Weights of a small mixture-of-experts language model, trained from scratch on English Wikipedia: vocabulary 11198, 11493 steps.
Below are experts of layer 13 (counted from 0) of a mixture-of-experts language model. Rows are named router (the router's row for the expert), up (a neuron's input weights, with its number) and show model dimensions 0-127. Each number is 128 + 32 x the weight over its row's rms, rounded and kept within 0 to 255. Numbers have three digits each.
Before each expert's rows: a language model's description of what the expert responds to. This comes from a sample of Wikipedia text that the model never trained on.

# expert 1
What it handles: Commas and list connectors. Commas and connectors like in, and, of, at after place names or institutions, as in Stockholm, Paris or University of Pittsburgh, and.
router:100103130153118062092132140125133049076103121112179132089099178125158128158110125148182076136105138178206148131139127126095129075080090163130087097134172197144103095144081082166164144174126095150077099161141170126066102088157110086090122119170147119125154161154132151127096119122074151183159178119114096149082130081154133158103089140106177133098167132121116085119150082087102141133120
up5:108157145150112146147169106146084101121151158137133168133096128157135103185133090185146149104122180171127143100070182118123132136151131125172123145091050051128098146089135170083086121110126114196194143089138087138144064134145132126165180130165135079136156079084127073091150120142130118123130120098113093163207100077109086156131183065106143089144060073132127130141128118154145117102120
up6:123163101113160105146096133136157142134173048081081134156133111117154126169093125144142146182173094160139146200159116188151132107078114127082151111250197186125078144108164133130138112131053114124123119155104158140115116128141118134121183083170133107102191116126122108131037137135094156167101116080139104142161093099130105129116120199115139109131133141134105166117107076147134111105149
up7:086085136112126141110073121124158118163105105138180118167055139122089134135140058139111079093108109134144111090140107149079080155079138158165150122114105124177145121079099091129154099156113113124173130107033236142123191117077107104133121178154140148111140132028081144174125145112094144149094125081133081127152078110125119137130129094075157104132141175110147108099138165116145133126159
up8:155120118118100150142155077130177126115150131149160142123124102169156205139103046101127073077074211173174118135070117178147156124122131124130078122107079073139098115136127077156152146131142094150180092084144104163086102116116148138153160097189129069152127124134101146127090089153151137124137138081115137105100081192135130162105143141084067171144103110169137182101127152147193111146092
up9:091086111169133110073112103118106178081134160113198119092111116175147113107147098096142139075118157143141196153100062159151124118130102163147093112138099129141097125172124051159172155099129148143225057124145179123081128112085095090075138135116091133165146137163111115123144109114108125147103146128131095242129094134138170170131090112138138127153113161140109076146176106147126178117151

# expert 13
What it handles: Name and place fragments. Word pieces inside place and club names and compass words, like North(ampton), Alls(v), M(ersey)side, th, nd, an, South, North before Carolina.
router:099153109177103155108110128114112031155100101094123149081092147166067081122144160156153111137165140177138161153136110105135138120141091150124100102144163163176088120057099081159126180101140120181099128135168126122080131129094137090074145142151105111080179140130117089144125049112118092161138135102083127098087142079166142035135128168104155189092148183111136092124144113105171109147160
up0:112128109113155131149090146179143133078098149116110130126117158117134094117086120136129184112197109146093180108167138161117145137087176207175066100111141141121095150081095085152103167138114118206125094153134136122115105159134125106065115081098170121165123128164169066053161082122085140174185116093141115163099067130160092155138118097086079090110122136105105127097163162113139062164130
up1:158161111146090180150110123143055098096096126096101151092129119148161096092189178152119096090128098102119159125175159119172125157078080080160128136085128155127072135068117120101181170082138124206084039095119112127127109154142109119159125094128111141126183103107149138144139126109103103179160121130102110129107138129105075098095141074115173159090136143084191113125092076157118109206131
up2:140126140137126109131104174125094095130179125111109085150109144153139114133159112118139159094076061147146137191118169209141115051150138162209126119117081146170142098114090088131184117176132071089121131138098116103136151139107079145161137166125161102033103126115123125134169130131168109151127121113142154123115183095155103122121132034157135160160175113109196085126156072134089167092143
up3:078126197109190142145115076160132132160098083140096134139145117112133101176161171131135187136085083128118128163163142110155077130085106226176108174133099183108185103107125156174088096195113133088086088130139106108124171118168104122088139123127147158147140135113099129101181122179108105132113156112103056132078110066169100118132090178104100138121147128175101084121140128184155152146121
up4:161138128149160160129041149066100115135173109200129135119180164132097108117111123197183084185188126082133131182144131171169089125118104138081052157110138147056135118046166102125166139127144149167116128131104107121120080135133108098070102148139138093074176104141156078147151156108160089148149122140131114155125125103099093139100081117144141093107082126113150112069151112107111110161169

# expert 25
What it handles: Opening parentheses. Opening parentheses before dates, ages or clarifications, as in (aged 43), (born 1981), (now Michigan), plus prefixes like sub, inter, civil.
router:169185140141113066091160158101131159110085123094166122095115136158160136127129108172171122146118093149125144165132132155111169130100125175210100109136168167089122095095092131155164148213101107143098098147182160135075132079155164113120149134168073102104138131158154138169123145105109171168134177095075075111100092101135131107094115185090146140121140200108161113069173099089116157141194
up0:162143175152121164097145105120164112185105133088105163128182123143156143095128201181099032133134148135114115142048146066123023161139139127133060103148160118096128131142085153135101144194134129090145115191154093088078094093169168100116109146082146100133131111145108146132111142149146104151134143129095170169107122149128141134171069157143106132146097106120098157095100060118142160106160
up1:097071231147145109160148134154122100163117129125146181144102170097173166088171130143160040144138103055137128182097083100113071114103175114136136133139177109138133165157124136174132076185167157083137098132158095129101135167097116136132123080135175144123140152166129125122112120081134120156089181181105120138125123094123054122159197124078121121155118132141136159102067096121085119129160
up2:159125101101102092140199137082149119123162139129172167146079153171131130094112115119122133132139167091178162188144107136173077139076148074194146132165222136180101119197132106148177136124163174147148076149144155083143062167112073122143139189170137114125152175144086077107168138110069097082127171118096093147154152131165140151158097130091132152162132162112124114142117139140129132089131
up3:105107133183116160157124090107110098158169103184135122108100117081163119098178130124155097183092141157168121149155170142142110065148129122150154160112056147124149148129149109184068128091132132159109130070136109207150129106126118165135163100180186127144148144035154147150143109123073113127120101114134077131143083117138101111195141197102137114107071122213156127131137140150151145182173
up4:148161146122183208135100105053136135143133131197117110173107189140068130159046175111166198124169133127087111138075130136164152090115149155129132113117155123182138132149143131173140156172153164112145155137137133091130136112137122135148080137185157162112118106122110095185121110131128095208220174184145108142119160096108114115119143118170196122157099150156091127124119160106102085147133

# expert 30
What it handles: Given names in lists. First names starting person entries in cast lists, credits and tables, such as Steve, David, Mona, Richard, usually after pipes, commas or colons.
router:162118122134134151098100164173123145110133114083152081124083118140193126146133090175160106121105122149180164146162064164094158126117097141179128110131157124171100112114095106150174173064103102166105103174191189090077090073080096124137145143152106056100149161177079097134106107096124168149158186092106141119098133103190126158113113141113173174103163139109114096084152085087117159150156
up5:109101108140095074077092166089121133131123131159110071122126143174068180132118142149113142115099190133075135196124076101057136164159186150097161149122176109139096114114153113122145097102202152152119146156114145129136097180141082144082133159145127091089129142094125120191163221171137096134128177154160070118118104111094135132155085122148148098119130177092116137093138144070084121071114
up6:186140135154137121143143091140142198156147062140175106159086147149120150141165126099168067110164075092142082210074099130142056143111135053134150131143100093118148123151109147152197116085138103089109167096176130112162115107139135110109133105140091176089190090072105135149097113171132154116151145118055139103138184123124157102102144150137144125148133155168112125164135128153064154144196
up7:163113178145143119113114134068078119101147125130131116071109093108153181111134132114134134107092169168167115202192112129147128105174140147089145133071151164140118168124192150129126103124167133116137116051117135144179212140062115123155131086120178098097127086148124069163076125051132073142151140136104146097137101147147163147107139154131122081090141055152125164165088147131196111152134
up8:160106156193141088105150174136110137115138149130116173122134126146172187113132173084110129121138103145144152080148135084137120142106136078097181145154165112143141089158120162144148133114186154170146066147096119188111151073141112122134141153147110081132164087087112092120118090141140107122071132165100087086160140184087097087085120150066095170118165061214085177147127162151179084085107
up9:170108141123172111132113155103133150124129070096143135195149129181146097110059086205185089138148138177101114137155136116165201126147151083176098105115117102100082113093120100153069161085150122095119140163155107173096109142145170105120079149114144148129098135170106133142161101121146064180101202137118171124097075200114168113168083138116090147176125125127140126168152128139113143106062

# expert 5
What it handles: Article a, non-Latin bytes. The article a after is, as or commas in descriptions, plus Cyrillic, Thai, Japanese and Chinese bytes and table pipes before dates.
router:070150162134142155122142145067093077156087138184168130088091159163080104135099108114134104160181138166160162134139075167107154129110117174159116104173124132113055093137084098166132136110122087154125127177092153100109087082118080097126150102162086073118175167179095121158108117096067130200147181081093145064095079104149110142123084096124153126119167091127117147078143131115159129150147
up0:137146175137098158093125112162144228140132107074116117156155077160129088095138157177109149131142115116183151127115155174149083133137108125186081118132089111140130142156157138108102119087134148146120133175157157123078200110218168096091088145081172100120107132120130089150133161091063078163163125089149174142150157134119076152139090164126124136121181124158171174144117134112074119171190
up1:090105135232112057129125147187143126098117136062180088060070131155083124087145080115140066153100141157130153102102076169127152141104138130135121133118118139146102080160125170146079133106114125080140135133208160179103086129119114115149182087171095087125127177135147167117175068066094153151126141106121127107097101135151162147139095120149153145122113150086100088081153117103122096130093
up2:107141127132094120141130144199111122150151085120075171107114143089190111069162190113125117183161112102126131125136116045132184142134140113077120094140161128197122102170132130105132168122103106104118111063083112107150169087069119127132108099117115153104204150144100139156088102173130154103070093166144114149146137092133103069143107182085173092131141129201090063138150115074110122104133
up3:143142132152126177092059121160118145096116072104127127114104122171122233179181170141106153121107167123116146155121090168152123153177157075128136107102157072137115163139160108095134127181135158099123152099117140134091165163113130131066105153101094128153139183123127057054112068117115071119097138100147108132131149094097112131115119154117111191110089152192146166137184110155073133102192
up4:158058128147187059105102158098136072166121109165155134122101213102147122160107122121129100168127135132162114110123126175102195084113124157139107169138146156114069101147144134130134116181109132150110114133192127178122071089085102075076185144120145115133163121103155147152105159136152150042122166132130086109127069107163107114073064079125160152141140107157093119054109134127151098138144

# expert 29
What it handles: Word-initial consonant pieces. Opening consonant-cluster pieces and stems of words, like fl, bl, conf, ins, bi-ot, Arch-ip, Or-ph.
router:143102148150044066079108146122101098128111099095148133117118134149161075133100111151151106152096107149163156131172096165111132107108086152150117089140131143125096111149099078147047159096148098178103122092155142135115142173200123115123135110128074083101159162133152122169045163090065092144136160147064123111082114091135060130104114137114146213082123127109088110122147073116117100180104
up5:203090096091141107137111157136162191114096152114145155124115138062124121121097106156119111126091161092172090162129138197080126126120094136174119084126101145143082081180037079072120178092155108154096078125125132119128106117176151139120116193182192153130110185108136152198106204100158116114112148102142101142081165143135139124143109153112100096121141125098103126139137110176174161096138
up6:091160097109112075113060130103138140131202103117176149127167057126134126092140133118142143167144129131136128125146113105067164173126168126149137147164115160164130125044101092146061104151144082104124106118089127046151108068146178158173173086145110152156157179103134110109145083081054103102124143142107083163122157116187101104128100109106078178118099128153091142139170084140107128146090
up7:088180120130181171133170130165074086120141126142156137139162108137139111144117097109176138155134115181098102129111128070187098167113124129134087118102110123150192093143067129167115077125171137130111130174052099159171152144142163103113109104168163143118206135158159164100119120134108140124134150168122050210132088130155088179076194111114092122118147096121147201138123117093070119108124
up8:155086131180063110162101109156123138125096001095137152141135121132087115126146136142118155143173116144132148169125138171116067067135135106083122088142133116101075133145118070093061153134108167133139011142096175129136091107164085108154089140124130136164172104092159095126105121099110176147131139105112171138109127097127124111070113139066145164119142094175139174140125175094117104100128
up9:108130053066139176161181041154104150082142154141142100125093110104133195130143144125126107073124164118083126172064123134121182154117167150090138144120131125132136114088158159113215095100120135079137119125074109137152121142078122162142173146139155144169130098124137120098185107168172123140096126106193144124190136140095194139159118127176112106186194113146139142117107155149168119071123

# expert 23
What it handles: Event verbs, prepositions. Past participles and event verbs after was or were, such as released, promoted, eliminated, died, and prepositions like against, along.
router:130125168168119055085148120101137153171109081039165127128085120164116180140101175152164060161135150172164135170149110140081139127118119153125102070168139142176142089072092089151108121146132089171095115140131159090081133192106119096094140136162131097094172149147166079182114138088116090145134158127103072136099123130169163157075096118097168152114139118146102106095172076078102106153132
up5:142140096133118142115186093098137106105167111089147153149104068073164091126159090164118095138116072093178114148097125173073150155187085176068153136105144091173117143096134103148100141103168110091123088167102098126142163148165099111110179155127159165096094184137130075181100095086135139101104115055124120106151153108093134127157106214127081131110138095193089163107165125109127115149077
up6:145169094129130104114158145154172142077086127083103063167085126121167175133165162105110150159106112055127086107111150129070117168061111143123163146125102109113121127111092116132158109159105120186072063087120087132135147183078156105086095115201157149071146193092152100176083136118118122123112160137108140110101202147131127104188159103073117073158136166117169142147113147137139161121123
up7:058097141123088128133105146088163147163186106137137083161116101135107116104135145150201164109152103095164149090142151125147156109160163118115097112178145132177118099160166148113119101069122158203098141081171108133117128135120164172161152097121144103096145129073118180152140137172138127087138093109114163122127165134079086082086082075146130111085119127146138150170157040122094193220114
up8:165201133112110092050098103120088076140156126058137113150158117192144106109147109159117068063123163147173158151105100069088208097189124105129133161158151155172107108115117149126146156159075146089106124141165156119163166157090074116169137100141109069107146157110127169094143137132160187120073122129132169104127102130143128157142079088126164108137109110122135103122148156055174146141154
up9:085119169152120133114157142074074149175122023096175105137103140112126147124067118193212125152161125122110101204118086157092120044115129124128131102134135127137160099116070113126157143068181178140131150104126166123093152099157092147058146100168159087091116093115151107162150111102141108155112098088127147109110089134126160103125127134082113103154101150180159162130092102167072124142118

# expert 24
What it handles: Place-name parts. Locality words and suffixes in addresses and geography, such as Creek, Avenue, Township, -abad, and digits in coordinates or years.
router:112118169168083117090172138097098133138085083165167127124099099158088117114085187173164138169149130153147174136140129095100143153115091151122098082140173192127112093102094126165088166128125094191109112136059159109105134101101101101116145103148121072109148167145105106159138097122075168157180170111104121145089156110156172071119088129130169088094154152176138103120219125109045158139138
up0:102189155078053116052135142159068066152090139122131140097075155164102190144116124201129134126144159168146154133140117129132149090110146179117103102181140129095168145121071116127082100131145119080108098172056122166144178132108117132164109120094100106107148131083227096196109116129113117084114118136133115125117117135141139039108073100113127177110122177140117150142147128122112127143127
up1:118083138137098124164187163156111149140122041152055148080128108170165175086120166136171159176156110095127135168132088116144087055114134182108150146125145149060161114135136154101113082140125204135123125178102131154127178092099091155118107141098123095115062109108093159131122123184106105109194131160102134091116156102128121137154135077094126166076092104079093103086126154095154174121129
up2:094098152132144043144072111121175074094194169120152160118136080131167098090184135127116097117118110131171152113199131099142106089087125134135169073094152133083119170120082078110096093154125114118131149167094117127138137135054151128094176144170106152148151104075082087172140094123144117116080087111089127203157122127119131129085098112086188164102121160152141132126078118156151096145187
up3:132106139145144089118160226101088151103095106141126156134157108171187148151110167116147156154148116165167158165043109120122086107086137143138091104135164108102134083164128161118126176104125123089089110155157102116098059179185175140111134146137095120066061149111141167114073082167124129107148089146119141076134102120148194177098129144071116130111103109100115118122051122110117082136078
up4:139138068089193114054097108087180171094071130124096155137059130181108105144102101105128144134124096143113142137152102164144172138095111241135154077115082135109149108175072099144127128109121127143131140170112129071131160097129109065164136147118098126087143155119158161173124132115146158112159170107144097097109080131088107096112080092108167131108178174170090149079129096093169096138102

# expert 10
What it handles: Article before named events. The word the after prepositions, before competitions, seasons or drafts, as in the 2016 NFL draft and the election, plus quotes and table bars.
router:123124176139155171112141098084097104127087137179135170096117198076094089177149202158153106146173098175145168157179126108111126152130101163130115098173132141151099119113095136164102130139255104140113097140137146104093143117174154080102157114177103075120149154161114149171077109107102119154133159114099100136077125098148093177102107135120144120108161094193176107124145112102101170175150
up5:094117192128137161125171111120162073079085091159128130129134166113115134103129131178075051110066133202122135107171134083164111127147102077146070116168107195165076056142066092135141117168132119106084130135153106144132101154200115137090150113161120123105100164084178094131155157142148097144152103141102115139116153170098147087146057176112153134100139136180155093123110137151135137108179
up6:158155118168157072093136140132159103164155117107157144145141142134157112117118148194177130101110099105130133205139192198081145131091131134150126147103179114123180066081132136100156186096087119157113145117210116158094131149099081162152169098112048078120175102171149175143098119109140114129124128125137144151147150148106215125063125118137094092098174129112189169154123116128106117112090
up7:102141130115195161120110198092141135115143115140158175095059129109103118172135091090164123197160054051093128161144128132125119150153107136104165135103130078099169178083107155144183136044163126127086117126133157116122141132117154151162166120121120147078112126136095134156089103152167132116142090133091128073155149125130197184142179129067093179120069168141108134120136122086105159154179
up8:153174150160172145155201128152086124142103090100137129127150096120101134126116218124130194105169087122118128184159137108166131108109082166177169127129108190176084108114118094117172163146112161169109084162116158117128182167185136105168148106158116174089097097072111086109100084087146126144154141110096165142094150157154139131124068130149176134127074098120091088193110145145137133128198
up9:133141089145076098120162090149177143078088098139088211116154081076129191141132134129108110148111096108149102151174108139129142207117129150174144078151176162146095087127119084117135119133168117139141091162118165154121160108115082155124082121149072154132155167134094113197138156137117119077077131086136137088195116115117096114121115163142164138048171135181087090087102139116141090075162

# expert 31
What it handles: Infobox field line breaks. Line breaks and word endings in infobox fields and section headings, such as Box(ing) record, Batt(ing), Country: France, Genre, Release, Votes.
router:120091139163154159101213143113157163072093104133174059138118143130178163190160122128165107180087109151142168146177095120085142138101097164171091103180143106118108101184102070139129130113193099136093110140135156128117123080144087120124150117164120116087183168169091145163108080118087120158125144106079151138075161125151078150095118144112132164111128150191158102123151094107197186139118
up5:175126094130138133147114111097131164156050073185074105102103092056121099114147172156115147187189120173113109047067156115138119148179128081194130147133144162119088104089126140151133175097148116106163133149168116135148125091158163118128123134145129160081116135122113119166150138156109164097205110112131133101130128131083131162115106115102185210117138073153169170122116149165117134161195
up6:166123052148101111141083202098067152143181086116130147096170128135157151131078128132178155109140176156113140101132137224157135086158112132115131124138084103042099128146095139114111125124185129180111084136152126060099106110200144167128174153165118131086181149121112144146126125117125162170134142173075183155157149127140144164138144139143114074170140098136155143051114147137147100099121
up7:061148090144107140142108128067077112167173133095147114099125053128114134174135122104139138113159116163126125116092077145121120158119145111102157178165145154109139099099126182117214134070086087134112145129159179099091134147148205173182216130069109148086141135109119096114150081135155109177132143058119068123120103124106135123122133141105179132134158151166161118115108176093119090183163
up8:192121077122114122074143165141126102163101161133180099177072183140092128143086116128102154104180129107123079176135124170138149140057133116185136175114152124110177046125146195106170147090178115101159116115178158141100088144105111135196155120122098146077149136198130085164156205123122148138114079128151091105122137112119136113166154133162122109142148129161160103054133135115117148169143
up9:117115116135132138173119115211187138198094122153196132119149133133100084155088102172135092130124179183132090116138105068139157150123153175157130106145180100112101128143119105121079142144110190124141154097159193118105161101109173151131150073157074132161174123107120155068124106123141129120111132138041108153100164113101109158078143147061091146198142128148127129132078094130178144073155

# expert 2
What it handles: Sports table cells. Numbers, plus and minus signs and short cells inside sports tables and lists, also player roles, such as +35, 44, footballer, freestyle.
router:150116154137079140099161101139101029138107124142174117124098127081144184136138063140147129142104125155142157150150109167083146089150110133100135091132177124145089121154067082177197148074111083158101087170076154148079108123110046092124126137154120090111171160127111065143102140103074080137137166134091139116113127112176079074087111127093167132114136142191130101110166089093152118146137
up5:139116194130133137145140143073114142123145115096133130130148112160135186098137143144092085112118147140121125135122128130084059166131126144119170135146160172075182046086142119152115136158170104106091176106169111133074181120143151061099078127133114098078127139103110141149068136110115069155130171130151233129112109142088129134171103149145088111177131102110139124147165131132031197143179
up6:106152116142074079108178124141189113157153080086147088119156154122153164093137082101103074152149182097149153087116046125146183165141102081126105121104149106127142178128151168138101123113131133125134135180120132155095000141172095116143142209137122098146199147109121117104132136072127136152092136100144172117129199131142123125144149138085084127143146129104166122118161113102185117154148
up7:128131136131084157147140110125146159150150068084148167041135095163065094074115078129173094129110113117115174158137127127102126123159097148136104035158135122069105145101191136110127124195102185100124167044071100146088123069150163136114179092124123144132173080156129101093123143112190126111123131146117146144129169109117082061088142143103177134145114119134151124130142109093107108126189
up8:097119123121137112100156116098159097058124171150152079139058110158134161149141116056136128146157166108141137103093111120176140155114168092157069143118145159147076156077107158136137102088144142140138135153175166183113052105086043090133120120123117042139079166131089144104164095129103164117162144111108119113107106145134186153132142113131162122153086149083155036122167158118092084138096
up9:112155161129116146140117040077115106205190082097119143173110187142116155115109097130066137139097140111113126103121145158109139125118123165121138128099122123107067085082155121130188192128157131127154131135187111139140110138166164137110141131095100115137108188168173119109151155103117212204143143112141179193103123131199089173141125123157125086138185081141141140189143132123111150069130

# expert 26
What it handles: Name-final syllables, can. Syllable pieces inside foreign names and words, often endings like za, pa, a, o, plus the modals can and must and the word to.
router:177131151160147167106137170125112122120115086061142072122102198081041087136109199142146101158100104125143168162161115158085189084128090130150116085132148155100095106172120108153132140174138103153076110117113180092101092132176125111120134077141068083086147166153113077155067122127080100145181180145101123083108106102164172127125098116118173152103159154113136122097149108122171102131103
up5:112088148157148113111155149147136149125122118084103069091098135105095091096074081111152130194096141156140138074157101127123086093175146122187156097152065130124065094176093112132143101144148120111125112077155138154118082089121165107141131123178157141141144150125189109159148114174104094173149189140101116110114170161118155166142112147144124219174150181156144162074111152130114162045186
up6:167117123113140164137148067085067110178139071116121124100152181141142098167098121157131120130087072140156099209127092159125153146165105148129145107126110099112149154153160122124169158186099106120139168164119170104049092176151193139110086163151164083101089099136160108146099054134109107082163105133116158165121160050125097176124147152168144137076147161117145087084137131098109073134134
up7:193086161117125085139141047183135141135096101116152139174168072082168149104160152086160078086150157097118171065188179084135083146159077144087150120120115131179111161141122150116105157154110118143091079157130114099145107102142130148145160096133095055073193106118135074148091128103107108169121111119136111107096171142091144052109142163117143146107094140098185131156142128163132168111147
up8:100150092115105150079148179124123116109155144170139086157165127150129164115096167120175121088148134084126148152138113135144127087144124137075160190104153187076168113039141104110109146071150150111123081147134155111062057109096085143200111197133159096154158130090085119142201087158148144123164129080125129149138207171119142129127121112125106119137090146157081127133060105121100099114161
up9:098117115177166172075147121148150095145093120158109125146094090130154147196109111146097163104102065135147147182111200150098122075151148132122117170125114144087157083111124156113107109117091136159095131171154087074157101119137087069090180173110094122135145094161076090127111085120138130125153121162147141133119126076113108082116139160115122191102090107187197043128166107119139201142174

# expert 19
What it handles: Clause-starting pronouns. Subject pronouns and connectives opening clauses before a verb, like he, she, who, that, which, but, and endings of person names.
router:148177167206064105063109133189062109141111104127142101112092137115128156127151168155156109191158121162143158098142123109038167136104103162188112110191154170142105111149075127158105136112149128142104122164117182099128088135099094062114120127158085101073154172163153113141158119066078161167147155114119122143109145118146120118080068152106145124122123122096155102090149095099118163179152
up5:142149139128158143154143139109167141126082128123110076135143136140078113177140073187152168135129101071111122121113185078095111094169112160121098155181159117143157129107142067100154176178197141110080086152122208124144117166124112117135104102157088141038139128124133100179151115131108138173106179118140090126113101103125137085139146174114110102115162127167158102045175094128210127172099
up6:026097086121073124104101145154131114129169129111124126094035066113173158147132046151142144120063119105179136067135160139144152148119121144174117132135170140122112128121110143147151134113067117143065130197058172150123180142105093089126150160102073078137119128167085120108092119136144125109159153087123136138124133104131076152143136115105121122112153200135187083137167092136108090143117
up7:169093113176123111108145111152135164110051149158112095082179121086150076123117172109114080228173124138114132161165102131080162101134161164176162114149082131132150146088076136128084138111175155135121123071145115086128140129156105141140117099079161190081117163124136138195186067124181135203088129168141130126127113156150151098140096097124132146103125103142162132084145128079129195132129
up8:105129110152042139170093090131102121090068152132127100162162061099053120092119143090094180108133081150159123122147152108120074077094115107159159149079152139155075151126135156130152081104170135091122121139115181071066075116184155085148174111115161140144095112138146175122187107088102136154141145069120107157101084128117145157101130158159145085094124099155156121120167076136174107139088
up9:103142105180156118098104142136117120103165132071095130169138178086165171102163113158130054067134108114159095108180117144091167149199082101142125126154173154126125078134141126112158126140184165159119098177116144082147176122100087048079126110116108128099135228097117104118123135071084158126092136184124142113123166125144107193116090098129113158139165136124184181143126117124089167141134

# expert 18
What it handles: Titles and taxonomy headers. First tokens of headings and infobox fields, like American in titles, Genus, Binomial, Phylum, and adjacent table cells in sports or results tables.
router:150113137173127181080119136183145136133105085141157099096083147136095225084134147139175115157144138136142164174118071201116157104111109139116097096151154180087115101152103133178114148058185091150095101123141154105101110102104139096127126096157140094099132165129099071141096127100094115147134166107087083158057112072167142142096124091093157114101160114100139118074167077067106175131115
up5:142099171131104159112126114071118115046207106140144137177122211061160135096137068076110049114131142098111141100179123110144136119102145114128181161104100182184139188087133121131180102113139062149135116138172114143109085115113144074158130080107151123126128168110126108134136077159134120138160114080099190137080073131151162135090150082101140136119116107157110095150111084135125159115092
up6:166171203122113109159150219117153140136083148142187093183103180151122135083138193105154140141115143057111106101110145085128147085064080129145143137153157165154113042113142118165186117068089095130093135113146180131181147109064104143174106135134155144159128149103136121099160153086106158157111090093130159123133093098127137106095127140146148127145059106116098138079143140154085110093135
up7:125127124149114164133145088072091152140186044166155169061116119111043142073105095110121103151169106142174111131170096124083112088152106177063149124161046134122179114150109149155068069105137089124123147132114115150141151123088102137152167047138131108139112084121132084176075158136138118081121108091113092177103112163123099134100107121116115131136110148162169118098118170134152183104112
up8:151125132147142118038166101161131098102146105116126179130130171119047157104120108163183120164132213147091127119125086181149139149137141136124145102143089161166117163129113151167085153107166118100161135158118095139151113093105146075173128090106136130148165137100145110156157122113128072107134106081098113173104129076133079152000086103154084101136155139114129181057148137116124167095145
up9:069105128079114120106206147105162140164157130137189090107121141105111115199097082200132136102142123155141121130076156163061113118160081131110150109150137129137125075090134065134154141131151149175151122105112153057139104153165039107160136051103131113164141168087146111177082061131144116095087146121144190150138097141130183110106104131095091155110137149172120116094155125162099113143129

# expert 11
What it handles: Was, the, headers. The verbs was and were and the article the after is in encyclopedic statements, plus == section headers, vote and points table words.
router:157130153173153127079152168075079156155075102158146158116076155088179118201180107116178123177145126163137170117136096128107139161109110135105089098147143149164123103195094098186164159055068108141119112138146127125079148137075146094127156119172091070084166165147098129161091169096099115114160158101102102153088126114163069131088130135107152147108156173146131127103148106088084114151179
up0:111156111121091141112179148088153149152186129135125148132090117074115103112133165097123145125147126094134154190151112152124110124089163103103179095146134101155085123160154179123106125127121178144130016124163172111158139169094087138102205098165155129112153110142125140164078140153099156107103129184070062130102133152229109144136116144114121193153119102131141147129108159091096146099216
up1:122197133146107179138162116149113167051119087081142148115131161143140152153138114150121174100126088123146173099187095170070129140117098115158127132120137137150111163163125097133142184125195167129152167161118107128116130122100079144151146126128050120165201123141124105118104135191151047097199113178139140107152144159152091097152138113133143141118109129086166089118159124110071070224138
up2:121091064174098192093146185140153134121113122166087137058135122081152077060120126112134139189175070161115155130143103152144151126149133138105099078177145169154101131158110093108101169120196159145152072130136185066104144108169105100122150149117163118123087151184152116199072157119095128128125111150147155156103131137128094066050083147159123113092101131163106122094165117121128130123099
up3:133116074157132153123115177083205179175136141076112087134058131124144102191094168076130142170143122159104136188124073129154128144061100154164150105129102116129135126162115136161089110082112117171132134122136150131116153161163156094177121090121106106116083143149186186166125071055080132090148104134120187179118108153099124082081156081110163165086157135135146106161121092133162110159128
up4:121121131143133162057089095136139113132102152136143091139093107086162063100159154161125134101162073135090098131133131172152071069044120066110100070169141114130113136097140109124096177103169156132148091097125140119114164099147148159168170121114105129097099151176129107093144161140106126221116143081118084134096109104110109155122155137094166174122184047107081099075127068137137138162164

# expert 22
What it handles: Modifiers and list items. Adjectives like other, various, new, previous, suffixes like -ological and -atic, and the words or dashes opening list items.
router:143181143159146122092086187133150056049075123119168098122091090086137128101060139150170131174140098178118153141147053168091144105144093133124139102157135126123116101164108106154062147083098102139098100135084157107097113149124056104099137150163082100107148173158167089145090067103102081171133160121102125105098156101161135172121109161139133125118146124185098114099172088082169120149125
up5:087156141144117177084134116141113206133091145150133137110104109094082068111096162131210138121111087111153110109124158219140098132113099121136123165100116153126126183152138150089146175148118096179161151161135097125168149091092102132057144149115071097167181155091163204128132121101149112128113117105097064119134092081084123180095133130117164124154109144056204143140133127152148171156118
up6:170040074193134118119117068141092132158149105129108117152107078131072154118171104185102214143114181164120176090118172170119119086109113126226064169147118106128115133070127141136121146135155114124085119132100102142123174129160128103149111170121166161073138093069114138119125122109122190115137106139148083136171103141139097092161170095127134122173162075190123114138164131138126132108138
up7:043089136119191136147120169090145081151122119093166114167137090115000144142134075117092130113121084125103132093091143095142161072154099111100112096193158124121146147122101170117091118087153087113086143097124112049146153122147138138147146152117149098107119131087146144096080128176101178116191141114118179100096141096143122130136090152147114093104087127107146164100084061112118118096121
up8:151169140140125136105208150132073131079131101099169126104150132076165065133121145193185131159110144122140163128137055139070180119158128102137128129171128128125127130100118027096124152093165127100113104134085165139117150065086109060070094115199126155070094161145130110099056148168111122085119104105131176147151080136117098111123115171123106110114088115101141112170109138114107170110137
up9:137108156128145206157192138094211131133108145109175103117098109042135116126057111119138086154175064138115134171092044132083183146101162146198104115136148085114162140098118143107098147159117118139134166186069179158182151099134164113138098134170087152132174118164070137139183142081097140115108151135115168113137107131161120125162137100101119129151130090179112143121140151094147124120125

# expert 7
What it handles: Sentence-ending punctuation. Periods, closing quotes and parentheses, and line breaks that end sentences or list items, such as flowers. or synthesis). in expository prose.
router:149139138161122097113115132165106130155112124138167120107113168147087208126136114166160110179177091150169158170144081119098157084115067159133123084179131160066110094096091128171119143134100110155114079110089191127116105199166135096100153130152099075092147162155083118160092113090098101155147186107101120114114107089143078128085119155085185151103141090174177119102193076122136105148170
up0:163103147108126103076116125166150110197151134066147159118148076169161154100092083202152054112153110103140127127150092175104127160152127096131144061088164089133068134114157125099096098142130074163142091126099142080106081150159068149156154117150137098130098118183112078093154106131139161133124108143145153120108073106125165103092093105163151098128182135158160128144179125113091181149040
up1:137061100131095123174156118114069169080129189168139170092138162153184122083094149139139081108054204085110119144101096171101167141125104176143102120081227131128119140159143130201088106080138080084090115139139120121122101152182147098141168123101103156163084148111119125109125119139151167129073154047141102088123108126118151110116130149094091124099110127145136127111089097105133091096102
up2:097159072123086124153090081070154176117135102136121156129150105164093096127121134104161112183118142119101122158113067129123213107113152159110102093119133156075065150145162205137106125107144123094150142125122116115145143124118152119129154075131114072157168119091096055137092185176105118159066144121128071130106145058147119096126113140182149089193136125161164140060135170152178111163092
up3:160088109052113074096113128172102112137155183119113086143116164138115120114197135179140040127130161164119126165107080171117129094145080106134179135152092132113141122116100137156100107181144056190117097130124154140099117117116109054154134097131133180101132158152121136101048109113109134123129135122163073115090081137106154182147125089153173199170172204144095119103114110151143113121125
up4:127194172118164124207177164163171072146131107122115162134141131095101105102105124075094115162124126109126112116130146106083084118145133173104182157163152132145089070117119158165092126122133154105095093103108172140077172127104143142130108111195124178169098133108119155157200158115114122132092139134125130153131100093108176125085215183133076104086105126178150158089141086178186134188109